Experts of a small language model.
Size: 14 layers, width 128, vocabulary 8192, 47.4M parameters.
Experts: 64 experts in each of 12 layers, 224 GELU neurons an expert, 2 picks a token.
Training: a variant of Muon for the experts, 569M tokens, 4343 steps.
Below are experts of layer 8 (counted from 0) of a mixture-of-experts language model. Rows are named router (the router's row for the expert), up (a neuron's input weights, with its number) and show model dimensions 0-127. Each number is 128 + 24 x the weight over its row's rms, rounded and kept within 0 to 255. Numbers have three digits each.
After each expert's rows: a language model's description of what the expert responds to. This comes from a sample of Wikipedia text that the model never trained on.

# expert 8
router:105156104091133097154146162126102126096126097110138157129086103125109123099113123123109129104132100143177101180103140120074112104114103141102148087116131095121119094104124117121098123120103086122095115109090143074097119104097104127083143144116113108100145110090100116087105144147103101136110109128133103106087142107098094089135123110096117111116108123122107120081108101134122102131164
up0:117095173161133119135132103180132107137126111123068170115165128097161143120143110089099145123143128138118171117129126159153162151093163151125152153127129103119084125181117141140137091121173150133159160098151111077177134125164160125165095122133114110146144127178109120133161109107114105148138168132122111102125161081107111119116116144101152126124141098137118113099129104136119120116121
up1:143122111160097150143174144097141134114101133108119099107172134098143129142134156113130138112141143101102143114137138114142132168145157109150122193111127120136160144160145132095068111134137191098148165118150121085097106142116101110122120132150132110151092115134138170152154121117109126138110141077087107137117156177098119141120098138119187080124141135160131164131105133159148144150121
up2:173145123127106156110084134119148167133132116113132117132147127125116150135111158086129120144114136178076133127193105090151135167097098112135152130073149143174134125146148086149136148113106132130175115121129132157172132096128107147097095112091119126100107122126106132140139109144117080104138108115143156139139124136131113080158130105122178134175117117112143079133141151151106173128145
What it handles: Prepositions, colors, place adjectives. Function words such as to, in, of, a, commas and table pipes in running prose, plus color words like red and city or nationality names like Philadelphia, Japanese.

# expert 58
router:110116122148128128167133127109168096135140102121131112110154127148153069117166131146117100141144119142138146113131126102134103122156133124142150188129126141124109081135130103077140170151146076122108109123133112115112117185110123117158185116140116072145151104110106120137099120090168152124182139083149161147131142090145135130142123111102138151134131127168121101081104140149120129082158
up16:126105173157162117096144138136132112065136125095155136116116128129130159173149097142163112143132118090113119110150116086095152122108128134144127150155105140150160102086109124120180102097126147108122121180137142163087181141095102162100109108087075130110142123143133110188111115092133130151114094147142148120139129111112136140125163129125154118118111072136112161124115153135139144121134
up17:119118145159162128151137121133172112117237119097145201110125108143124153122129099094178148111131127100109128120123129130144125114082135110123115090062134146107101153147146139137124171124095138131151129103153128091139110136117147196094142108128131141119161129100148140112122114090112128133156094122113136126153100124129122141124113160101162147139144149155099105137119118146134130136133
up18:166109157155118101117156115175109107162109149095147153098100128077100146115147111103158111107103140147162065120077154103117114140137118128169146131122124158160103164101120149125131114179133124110131126149126125103140130160105108164146123139141118153121137081124098094097112136122130142099067145087159118129119144161083154147135127172144117141128152138131123147166090094131121132137140
What it handles: Mid-word name syllables. Middle syllables of proper names, often places or teams, after a capital opening, such as Celtics, Bradenton, Balmertown, Alberta.

# expert 63
router:152133173117108102133159104151136129154132088102144173104098140142096137105120130129111166107119131109113143144133142105156121101137131095122102141155156134130172117121069136142118090126132117116141114122145125116147150109132105096171164105127101090107128139148127132180094149132107106157144176147153087133064088114111114131149105101113158169146087116162101142133157122134133132102186
up0:122108145134120107168118137139193144154090168135122084098143115121123126139184129124111111126116116136124164134104113119110094124183153134127133113124115129137156087134099154149107137133178148101131100121123136127123115137120124203113137143164152132127119143152154121109124096118181116117132100107130136133166095125138132152129106107162127091154122115143126096128188089094130140135050
up1:164126163092112136155102144126082148124124119132078105126096145076135106164151111162119144185123147110081163099118132098119115097121156116124162129139100118086133112187108137107083140178140130122141083133127137118104121164131135150159109089115150176112135128134096130126138143130095136139169118129120135124153126154154109099137133123151170099185155140172118136140107130126109137130133
up2:105106148099136089108102095088142115149080147138146134132131119121111146106167095107096116142127118103135116089148096174136096148184144161134101103115116116114107106136157174115123149125152116152128133154132154093140135107110127139114137124091141140143092109113119114163137137109119145121124159184134106144170135167101085104177171159147115074161105159104123155127125152107162131131134
What it handles: Middle word pieces, modals. Short inner pieces like ew in elsewhere and likewise, ag, b, plus ability and attempt verbs such as could, unable, tried.

# expert 61
router:100165117086125099140152152131102139107152114100154174132077109108117142118101118124118126113136096129176076173109129123083131120116105141117161100113124097134112112094110106121098116118105074117091121119103140094063117102092130112100137131131119095100158099083112120082123137150098119122121100130121105107091145111120092109138087097111105095123095129113139122093120122135133098120147
up0:156095112116116140142122119127068104125081122125110118128146115156110058094115128112105149110107138106132125132115101141119114140126151141185132170114100109141117137122121118180132135115123155159153123143137126087152117143163137082136084171116150150144128152140160130149146078108138102143091105126116125099131150164155136147145131062119103152153124137089141135142056109128162126129143
up1:076161157152127117061118135136118157155100135144111117168185127096134100105134109155094158116123102150137114086113136137147112141123157130161137177174114134083124152156176143142126124135128111132149098136123156129111121153108161141098065137122113148121140090144150118111132111105151117149135111111132126152130101140126155098114146121090143140172150179153090126113132074134147138126121
up2:118108119148099162094105155173105110137113105142109095121104125178151129108129141127132135106123137113112070124121134160144129113135142119113123151100124130181147138111149138149143153186165138117126124079126097205104136106148128070117097148088140081132139165160122118128119112118095108089133143117108131173153139175120136127122121125133158105089141122149118147159152146160144158130109
What it handles: Articles and sentence openers. Function words, mostly the, a, The, This, Another, opening noun phrases after prepositions or periods, also commas and table pipes.

# expert 36
router:120158100095131099157131165139100136101154116100151156127097117112113134108110153093111126121133114157181090170115132123082125109111103140103158096112132089111119104097123114118100119125101089101110109118095151087092135106109110118104153122146104099109121111077096121076124142148096113101120100132137097110094152110093102092127093085112122093123102115118118121080106103143119104130158
up0:151084124106106142123057128124148103126160139125096114119149116116131125095166094096126125139128156099113150150120122091164152101110124105131108142110112117141089131132145136136144147119098144104119108105132175139179151152108144160176132076164143131158077130092146154173151104081184146163128077102127110149142094130163111122111128139151129116125118141143152112130141142133164118119132
up1:130099138123133159167089102133144154149140134118106072159176120104101143149087143144135135112090132165138140105153128124147115123123119106071155113114131101135157154141167151111124108101139119125183104167104154156130111113118165125139136115143129121124133100152171102134126103124131126104076121160097128119108076118129132115124123141120157125110129080101127183094070172162141119138149
up2:121108093167193187146097127156113128105098108158130169146131123082113111117152109125113144122136154138133197117169138094111090160148116106132148161117133164115133135130127115168150130129078134126130132138139111115149134118172096137128136138131152112147164082104135127126139106113145143090133077111113146088114135115184102129135142128106136121112111115138128157115173156081136100121100
What it handles: Latin binomial endings. Ending pieces of Latin genus names in species lists, such as Malthone-a, Trianect-es, Aphonopel-ma, plus Cyrillic letters and raw byte fragments.

# expert 12
router:128113162108128147141111159148114117110118140156151182100139105147125128155137145115137088116119087116164120115121163151151169178129170092137095114135141163083124146168090152133113162144102090106096145093145176109134079125123097149092097114098122104100123096111111123130137125160137121108138145159149124112111111166138126134112118075137108155115163128176123129154112107101128105131163
up3:129176170127103119131141132119167098126147136128155131134167131166102114135136142074158073128101181108105125109098118177171147131148139069165156099139152108124138139129089169140103100163137152091102122173133154149137110119115127112161152107135118122134133161113115130131104061099121158102150140120130117126157127116150127112128138112103120110101163152159157145127113137101141128100104
up4:120146080153160113135149140109112147103110137107150081137142096123089099142125127114158127204138125153131143178115116185119103107121133143114140151135120107125155152130114129120129105114123149091117156160141112083116097110110162122129097145120081126131120148126120081113132108183146128152129163174127132116077105105122170125095127202152108120123145107101114116128125105130133164113114
up5:147140107141129152135096134122098101156134093162107157143123140113143115128145096139154158107176144143104134151131097116119174125135087160080061118133124098098139117105119159173140104088104127157161141123127154128124150087181119084139101172167132097137109129106145151133161113130108129101115102125132143070151107117114173126137088137118147146159153127142139142124094147142151140102125
What it handles: Table cell separators. Pipe separators between table column headers and cells, and semicolons separating header fields, as in Year | Award or Team; No.; Make;.

# expert 3
router:147161124125152152112116171164096128142109132096101142102129094140099125081101149130153150160148142163165152145130137157120146127114171099104124137127094097150134109114115106112112123067142117134090098147154152156109149097167164136095120110125090141096133138145166132145153114122131150172115111126087108074126123168108148130107116172182123108142115131089151129137117127116116152111089
up0:112098114093123111116136151148104138113109084107138140141117104138142137161093131123172103165151135106155104059120115149134123129149154137082142108143153148098081142147146173112162174095131171118136160136161129161163127137159121143155091119077106125131122142125131147132142153105158091133089165168141110117092142156086120102146118163134111114139140108158096126129107135134110118162107
up1:123131160173123155120162151119133100138131134111139141123143147146144119112101137157134115100105129120144149105142091135115079159110096111134136082096147133119086109126147113121167108120120157103177119151103130110119136107099174170104117085108182131175146115182152153134115142093147157117149136117110159106141130099113101129131113098110135142117131139125115176128088064071106120142144
up2:139144129111085065098141114135120116150125150130129118125138082124149097118139110127093109151133150148118085124109135121143114135152123174116134111086090129119137153152086112131163121121118141147135157173134125159106095102121178141132113142193181139124097167135132158107100084126167133174120180109104133114114113117145129136146155073149113136118098128165106112153161154139134150122109
What it handles: Spatial and relational prepositions. Prepositions and quantity words after verbs or nouns, mostly spatial or relational, such as above, between, along, into, each, all.

# expert 7
router:110151147116138160111100132133085138092168127158137152139132122110122099101138156156135116140121135151130150150154150112121099169145166144104115136112155083163114102136130137153056094113142093143121105117152133109133104159116139160070112176138125102127132136144168099089127158151099092116128119134099131124141125133186101108118139117102137128135133136093175115135072142156142082154111
up0:128136074137116130118130140130131102118098129121114138127094126104124129143123133118121122125125140185127104124114126109134151091146130116141138151129167132114144132164167145174110141115150060094085136111104124185121122084107116109100099135119132119115128148115119185110128149149111159159140153146120124125135103111070147156107160092123089181070165131112144171120138140115174164124093
up1:163132176142083142111097162108107157143105139149094124157158132102125121168096089150143097123146144119137159101163105128137145172147122137118105163137098132081115159140123168097112170095115161137078164141126086133139132106104127116148176169135103133093120144133129127111112127082135113120116110091119141109138103158159160144150087124173123138112118149149123113131114118162158118100147
up2:124138100167132089147092101111113163098159142128148140095128143063071140157165145141130116154071123122117128113125113116162106156144104107115141175162114166156104099085136114123128079165132189153158110145122138115121094123141134149148138150154135135096115109147144122122098129124116113110146131160091115130156161124130142121121166165137137137164086152162112122134109112139127149118096
What it handles: New/Great and year digits. Place-name openers like New, United, Great, Old (New Zealand, United States), plus digits inside years and century dates.

# expert 60
router:112150129168095103130107140124141117143127113118135181118103138120087135105140137088130084134158083168098141139110134158128111129166109118127107099128168113097144163091126138103152074159129155116177088118131160140123101105113150129120120133167113096134150118135142121144136179136139111172099117126151108142129138127128113047127159128069108123109151143125101156108157138141092142131143
up16:149131145108110149153103143067143142153131099136106122103141137162180144174161139127125123122117156095115139111114164087120123102104162097114133125159137116141121146132132143140159167108102151126143135122128187141130103158129119156149134124061133103129138133111174116118166149106115119092125110095151141155152136185140088151107133115100136132096113147104137147104128145096178127133066
up17:152147125169131115139125099139091142168114100145134143171147146138179148130104146142148144127146104138131133077125068166147125127133100126099116124143122147083138142090136129105130122138129147099148143115110150149127155118158149141152095085079114136103082143120131138158135127118107159130160152122137148123105173063175108153125158123155100155119095112104090164118114082125139157152113
up18:109128126116104138149098147131145118111157155119186108093121141132143141129168165112134132207103104132095148143135108106125179175113104134132134124152084101127123116104141170156103102119135139115140126158114119105159103115184138120089166152149116102126129121120182104121110093122114127143078138128104064148114095147082117147120122155137111114132114133130171155113149140112151141120134
What it handles: Central European name pieces. Inner letters of German, Slavic, Turkish and Scandinavian surnames and places, such as Z-ł-otoryja, Gü-l-şah, Sch, Kr, ž.

# expert 31
router:105097107169133111136090110096143134141139138112126138099129162125149096104148138136114123131154112146130128132125109113099113147141123123134174146129078095120139093115109132136171168170160132118171132160124130130123099126122147116161151117078117088116131186145107094127109142076105168110136093071156142151144103129117125095146142108103113164134168131171118127113163072147117168129142
up0:170112142160109119133131120109147132193164151095199062124128134139080127102145093141098126154102114138076091102124128110145153123153142143148164139147153149142132121128090122164145102123097133122156135128122155144126111099139106117166127123108093122138096131119147164092106093137123152143097145139159133102101116169116138144151116163158140138149116107156123103129154130126131177098101
up1:139153113155128125112100109158142159152129132124111145128120152082122127138133115115131109173117127116117120114158190093100128115111145153117140095127126135125138141121109145187163140153137111158147071142124118183127082128142082142122091131146157117141079133125126099185152113131118149138108153164141101078129088165127117139126125112120093164125089122127098115084148107126161151122078
up2:098114167107134108149104120141143139143140174095128149115132135143149128116101105170125117123144108114106160079135122155099170146155081093104132127124126169136088173127126135141103115122151140136109135112167130167158133148133158142101180114175125153107124137107161099125134161118163130166122087106108131105120138130122115112139130157069087133157144189116148114155111134127181100138117
What it handles: at/it/ad word pieces. Short pieces like at, it, ad, and inside names and words (Alessandro, Patrol, cathedral), plus table pipe separators.

# expert 44
router:137135118100147120160160168147131127120132128147122171156138095122118123124108201143126146135114094160132123151130157083101092081143100099133156161121151114138112160110134128146091132116103077138125128107147156131136119162128152147103073163106120121121089084145122131087123113120132104103095098167140120143166064169140132162102130156137123138128114121101172119138100110123147123115103
up3:136126124094105127164163100093111081147168146108196115106110141121122121155102127105128150095134118166115123103124133111174158116148105158121089144132148143116173117104132096126106115176137164144149166156132148152149124118118130123125133137098129136096130106109106121126144067116131097143121125152118170109138101111150140160108155133127163132095132173106189156128128149116145069113141
up4:114154112118140102154090124122142120123128087133109093139126134155152143167121124130113118075108140119135135067099094109132138137123135106129151160091147150113163125083131123133126110135133092110155114113146123145148142118168144092089138126143116157099173124150121144183101126111144155126125139163139079109149148125134123143078150087122189126139135122090185092173123127094160150098116
up5:156103199077121162105112134133143120149144188137107093122160125110155107122097115081116125133131145156100138114085116138177113115160146115144128135125139075141107126125124141116133142079173095117122120133148118121137110117111096126141109127140104136162136115125112107116145154116115143107129108161140159133188172137126117146077123162148111139112168108105108131146161145072144137173121
What it handles: Compass direction words. North, South, East, West and variants like northeastern, plus colons and dashes in times, scores and infobox fields, often near coordinates.

# expert 26
router:094147187129124099099149110115111120125145138123135141147139089148128132116128090095134129144131075138128125118127144184134096146133115110125110065149131106123137100133153134113141154096123168125154146134140153133183192107110102156093161134147128135156111119149130117126124143135150140115118115138128131152084140131085134059147127117093083167149127148148081118160141098121116095165157
up19:090104132101101170147113095115113136125119143140110158101123134147128101136136128148111149179109104129117130135197111173141141146072127153096143138099107088078134132124127114128141128142149111105134136116160089101158067143124133145144097142114139152133159095108134139150134085146127135146094145138127111171149121146127117051150158167131087132125154131154138134108098123135102157093118
up20:121145122140106144110123126151131125144117148144125130136134144098127160122129150155124124157103154136145136072158140133141145129093171068175117119146161098173102108155157096087154150106131129154154133090150091151131141138095118110108103167119137137114101169162143123123159121138111114095068100086104151127112113138156145170124106095134143141108184130149107093114148121159177129144123
up21:129101120128167123182159098100159138168115157147104129140100139115136146151160094151131145117081132127113102121108101080146141127144095125148087130120150101118154130106157169128143152106148095112146127141143127151089113143081127176163112149126100145094104123085128124131086103131125122156135166097107069138126096168132108114093139145130118146165127133137136136100156125133126175150175
What it handles: Initial consonant word starts. First letter or opening piece of a word split into subwords, often D, C, F, N, or prefixes like Inv, ind, conv.